config = dict(
    num_hidden_layers=8,
    hidden_act='drelu',
    routed_scale=1.0,
    router_cosine_scale=20.0,
    n_groups=8,
    groups_per_token=3,
    init_std_router=0.0126,
    max_steps=7025,
    dataset='wikipedia_en',
)
Below are experts of layer 3 (counted from 0) of a mixture-of-experts language model. Rows are named router (the router's row for the expert) and show model dimensions 128-191. Each number is 128 + 24 x the weight over its row's rms, rounded and kept within 0 to 255. Numbers have three digits each.
After each expert's rows: a language model's description of what the expert responds to; "gets" lists some tokens that make up at least twice as much of what it gets as of all text. This comes from a sample of Wikipedia text that the model never trained on. Tokens count by the router's weight.

# expert 20
router:125144142145132126142129134170143104112127120132108131143122128106137150123133152131091138113129093170139096122157107139103114161118138130116149128116121109129136176161159132101147128111138076
Description: Short subword pieces inside names and rare words, such as an, e, s, ar, as in Cl-an, 1990-s, Modul-er.
gets: "201", "s", "202", "a", "e", "i"

# expert 37
router:083129135103174125157111151154174143132122107160157105120129119135152134094127149148132128162129146151120128112155107099105122147134146106147113103140147152107126146109138120114130147132149116
Description: Line breaks and pipe cells in wiki tables, plus as, while, than, out of, and Summer/Winter before Olympics.
gets: "\n", "|", "as ", " ", "be ", "out "

# expert 28
router:121133127136127120134113140098116111118129104179142129159155068135118163140111134123122148191101123186131122139143116137114132130084149141112147152117140116126081147138159104078126145132127133
Description: Paragraph breaks, list hyphens and opening parentheses, plus office nouns like Member, President, General and Runners-up in political and pageant lists.
gets: "- ", "\n\n", "(", "–", "– ", "up "

# expert 40
router:132152090156140123158132150155145130123111133145134154132131146145113144120113103124091098107131125167148141158131177149091129131120135169131140170088091143086088139119160096097128128121100112
Description: The articles a and an and words like same, some, another, large, plus mid-word pieces such as Mut-ant, swe-eter.
gets: "a ", "an ", "A ", "er ", "same ", "some "

# expert 13
router:130140110157160152147114137076156132151145114148125142096121123135163162085132094118113106155082083158131106143110128113105126112122136136171141131143106093082132119120092085104148108160125145
Description: Hyphens and mid-word pieces inside foreign names and compounds (Corbeil-Essonnes, Pav-lova), N in coordinates, and Arab in United Arab Emirates.
gets: "-", "N ", "ol", "u", "in", "_"

# expert 4
router:126118115141131104161127127138107173116111103168153140137099134091128161116130129138137168173125112180140132120150157090095105099117138128169128149112144149176094138115151105109186146129126122
Description: Pipe separators starting a new cell in wiki tables, plus colon and semicolon separators in lists; also stray name pieces like N-ebo-jša.
gets: "| ", ": ", "; ", "—; ", "%; ", "?; "

# expert 42
router:135102130160158133118171125142124124134121136121156124108114146129120108127147120139148085170158096152095158136148167106102141128107138128166112180125130122107115123114104092086120149150167098
Description: Head nouns ending names of places and organizations, such as Street, Creek, Square Garden, Racing, Team; also possessive 's and section == marks.
gets: "'", "s ", "de ", "==", "===", "m "

# expert 19
router:093136142157148133156128115098110144134137121137115132140129109121082135098121070156133113131138120165141127171093153114151142147122143165108118163129129136131129122117132110075138131148155125
Description: First three digits of years such as 198, 199, 200 after in or the, plus modifiers like public, Western, Legislative.
gets: "200", "199", "198", "197", "196", "194"

# expert 14
router:120091089156140096178144136123144142122108110189095128116121102111089161101103123142104126124113135150156134119104117138119128160117143107153126158144144135119127119133112071087143139146131128
Description: Opening parentheses, the verbs was, is, were, not, and year-prefix pieces like 201, 202, 200, plus capitalized word-initial pieces such as NO.
gets: "(", "was ", "is ", "201", "202", "200"

# expert 10
router:113095137156161087166134126119131157133169107157113134135139089118106135168130160142107120142137119148138145141136140091091119126111148132118091151126134103145148140111120134086136137106120106
Description: Articles and be-verbs in running prose, such as the, a, was, were, been, usually after a preposition or sentence start.
gets: "the ", "a ", "The ", "was ", "is ", "an "

# expert 5
router:115152131115133152172107157109127101097079111147128112133140137100097154123114108153098130166137102141123120112148139130111176121135140130148137132154107116162117122105160101107203116122129084
Description: Pipe separators between cells in wiki tables of scores, dates and names, plus semicolons in score lists and biography words like born, located, founded.
gets: "| ", "; ", "born ", "$", "located ", "built "

# expert 15
router:137147150127147111124117089110132129142152145153136137127141138171145143135130153153100115126134135171166092154161113099098153149128141148108136155131172112141119137122135111073167136133109134
Description: Articles and determiners the, a, The, this, each, plus hyphens in ranges and modifiers like free, single, regular before nouns.
gets: "the ", "-", "a ", "The ", "\n\n", "A "

# expert 43
router:114118093121157118153166114128118141124127123148101126118133100119107164115129155146124107156143150116130093143133177137101129127110139094145083151153136131135161147105122113066187144107097129
Description: Past-tense verbs after he or she in biographies (made, died, received, moved) and article-opening a, plus == section headings.
gets: "s ", "a ", "was ", "an ", "==", "had "

# expert 36
router:092156123111178132154136102102161143135134116155122158106140107125114130147119119158138142125129105159114149102141147106106133088122141164155153162146099130121126115092104099073146150149141130
Description: Opening parentheses, table pipes, and function words with, for, by, as, has, have, had, especially before a following phrase.
gets: "(", ") ", "| ", "with ", ")", "for "

# expert 22
router:152127159109160108121151137157110120126109128158105107099131122117131165133150135110133109205104116187084093116142136096149114123125149138182097112106126132148154109110106108080131122133111128
Description: Digits, minus signs and en dashes inside numbers, years, scores and ranges in tables, such as 2003–04, 1–0, −8.8.
gets: "–", "0", "9", "2", "1", "3"

# expert 30
router:134107095154166119199163128125124157163124099102146119099138164122071150130113140132104126163113149115126125153139149124106131101142135143111132156114119111129130119123103121098146146116167115
Description: Quotation marks, closing parentheses, and sentence-final word pieces such as grief, plus which, would, will and field labels like ISBN, Website.
gets: ") ", ". ", "\"", "\" ", ")", "("

# expert 2
router:106158101104147127159122137114159120126157123109153161109111121140109122090129127127122098143147127149160094130136115133129139130120142140153122106101144140130122122138136129065151173134131091
Description: Line breaks ending list items and table rows, plus sentence-opening words and articles such as As, While, Since, including, the.
gets: "\n", "the ", "\n\n", "as ", "The ", "th "

# expert 17
router:120140106140163095197137138123150118159107123156153152156135151155106146108100099156125103173126141128131174117147145103093137167083137118103135099143120155116124167156125123107158135112133075
Description: Title words opening names like Port, Mount, Saint, Sir, Operation, plus paragraph breaks, row-start pipes and "located" in geography articles.
gets: " ", "- ", "= ", "\n\n", "1 ", "served "

# expert 9
router:105136133131147151101134153118135130120129087128161157123117143152114167096149113142113131118089173151144129129123141137145122148145144109119122139155133141124104130094160110098182142112134130
Description: Sentence-ending period plus space before the next sentence, and single capital letters opening names, such as F in Fofana, Z, C.
gets: ". ", "S", ".", "A", "R", "D"

# expert 25
router:109112117149160127153099109109125126147109071137134122121139131098137139083115133132117110147133112141157158128170137103094114144163138157147099163143137120098097134131120123111142146137109118
Description: Closing pieces of names and words ending before spaces, such as -i, -os, -ley, -ama, and single digits ending numbers in tables.
gets: "2 ", "0 ", "1 ", "3 ", "4 ", "6 "

# expert 60
router:114118136130168105137160143121103127092150119159121085141114133092127122172117144120165149164126116126127140128087118111137119108068139175107111115119169138135130100105162128109191149145113133
Description: Individual digits and number pieces in tables, dates and scores, such as 200,000 or 32.2%, plus letter codes like 2004 XH.
gets: "1", "2", ",", "0", "3", "–"

# expert 21
router:097127125136160116139116132133124161123146145116122106144154120114105101130125104126134120152110132100071123127134097117118110151129143129132102125156129146077141140128139088102124133117110125
Description: Standalone numbers in sports tables, statistics and date lists, such as 0, 75, 107, plus due before to and AFC.
gets: "0 ", "1 ", "2 ", "3 ", "4 ", "5 "

# expert 57
router:118114139150126118130158137153165154104125114183115148105131105129105146107153145139120124174085156144102133112127136135098134111111142149165116148120153176112102150116087142054147175116099116
Description: Commas, colons, table bars, and subject or object pronouns he, she, they, him opening clauses, such as However, Family: .
gets: ", ", ": ", "he ", "| ", "it ", "He "

# expert 6
router:087132133149154109146128161108084141108161107161121136123094156126130134153103145166146137168120124130133135167124140095125140135109126125124121092107153113158143093098135148087150129144171110
Description: Words opening a noun phrase after "the" or a line start, such as right arm, mountain biking; closing quotes; minute and second marks in coordinates.
gets: "\" ", "\n", "It ", "= ", "°", "first "

# expert 38
router:169152107120145138129137124117123139124111084115124098140103141117153126117112102116163127175148157170110105127134127085111150135094151150170130152154156107129081150143136133090142148092134083
Description: Pipe separators between table cells, plus semicolons, apostrophes, and the word Top in chart or list labels.
gets: "| ", "'", "; ", "’", "); ", "Top "

# expert 53
router:096137142143121121142129121146145173113095108099147145147112102144117182125142105153103112152135141154154114095123172106096139152100132126120116156139149143172163119137109111106181108158143094
Description: Prepositions like of, in, from, during, against and sentence-initial In or On starting a date, plus became, remained, since.
gets: "of ", "in ", "to ", "on ", "at ", "for "

# expert 41
router:083148137137144101139152145141141157103139112125136106114120106141116147105148117145121117133106145151145125115098161117101140141086156134158117143146139139131151115157139117083141135116141095
Description: Very common function words the, of, to, in after another preposition, as in "referred to", "the night of", "at least the".
gets: "the ", "of ", "to ", "in ", "entire ", "newly "

# expert 16
router:098124102145169103164144123128152134126098086114160139098114130143119121120120110123130137161127116131120136107147137131092154121105125132138090118120149131162132128125124123090136125127148125
Description: Prepositions heading a phrase in prose, such as in, to, of, for, from, and by in "Preceded by" succession boxes.
gets: "in ", "to ", "of ", "for ", "on ", "by "

# expert 32
router:112133115131164148146122114137154151145092073129146130120148126160108140161134140120142122166149094117093141118133094122128152145124135163125105137127152140118115122123135107104156139147128149
Description: Prepositions such as with, for, by, during, between, against, and down, plus table cell pipes and line breaks in tables.
gets: "|", "on ", "by ", "for ", "with ", "from "

# expert 52
router:108150167123178115170119142136118140116128122118109187110111142121057133083104130177091105141149155143116129153096087122145159124075133074134119144136123139148113127105129165104166104109129093
Description: Connecting words like and, or, but, as, if, let between clauses or list items, plus the seconds mark in coordinates.
gets: "and ", "it ", "one ", "″", "or ", "but "

# expert 50
router:096124121124130104125113115126131157127140116151105135133117152119139137125098116146152110156140091134140110157152107113117113122118142164153112127099182121109131154170111124077129109134144085
Description: Small numbers and ordinals in sports and results tables, such as 1, 2, 3, first, two, the st of 1st, and League.
gets: "1 ", "2 ", "3 ", "0 ", ") ", "4 "

# expert 1
router:114139124154129110163148167144135200143110095153134198115108103111125150150143081139124097139107126153154146126140127091142156106085163140165125135101138111135109154118114094082182121110109115
Description: Commas and "and" joining items or clauses in lists and sentences, plus with, or, including, and closing "), ".
gets: ", ", "and ", "with ", "\" ", "or ", "), "

# expert 56
router:095142124170107104139136089136134178123107126155125146112149078121127142133148147140112127194094123152132132133125130114132122101143151152150070128122138125132090147130110127070134159144136115
Description: Commas, colons, semicolons and en dashes, especially dashes in score ranges like 3–1 or 82–77, plus the name piece Born.
gets: ", ", ": ", "–", "; ", "- ", "– "

# expert 54
router:124141141120148084147123130148134162137091093137164141104109104096113146129161142150135089146112137155127145108124103153136118096115155124146131139131129076126095135118119132098131147146151096
Description: Commas, and, that, which, who, but, when, where joining clauses or list items; also table cell pipes after numbers.
gets: ", ", "and ", "that ", "which ", "), ", "who "

# expert 23
router:106119124154140113147145136116132145149171145118126142097130092129110181117121113127149097161138122168136187106168088149131144144094137112089110118112128077131113157119102114101108145189145093
Description: First three digits of years such as 198, 199, 201, 202 after commas, parentheses or "in", plus the word "history".
gets: "201", "200", "199", "202", "198", "197"

# expert 26
router:130119126154143145151121121132108153120152137144117115105124137124104144139137105145150113202126153146104167143115128152134122152086137137131131115091144155157105124129102161111174129153116087
Description: Colons, closing parentheses and quote marks, plus the first pieces of proper names like De, San, Z, and the verbs began, started.
gets: ": ", ") ", ")", "\"", "the ", "The "

# expert 11
router:102139130108144143177127123107129112112114062120153118129099106167099144130139082135120106147107105153168138113115110101148146116101139091159133129108179131128107179131089094084124124095161130
Description: Month names before dates, "also", "and", hyphens in compounds, and word-initial pieces of rarer words such as pal(inopsia), pl(aque), bull(pen).
gets: "-", "and ", "also ", "C", "S", "m"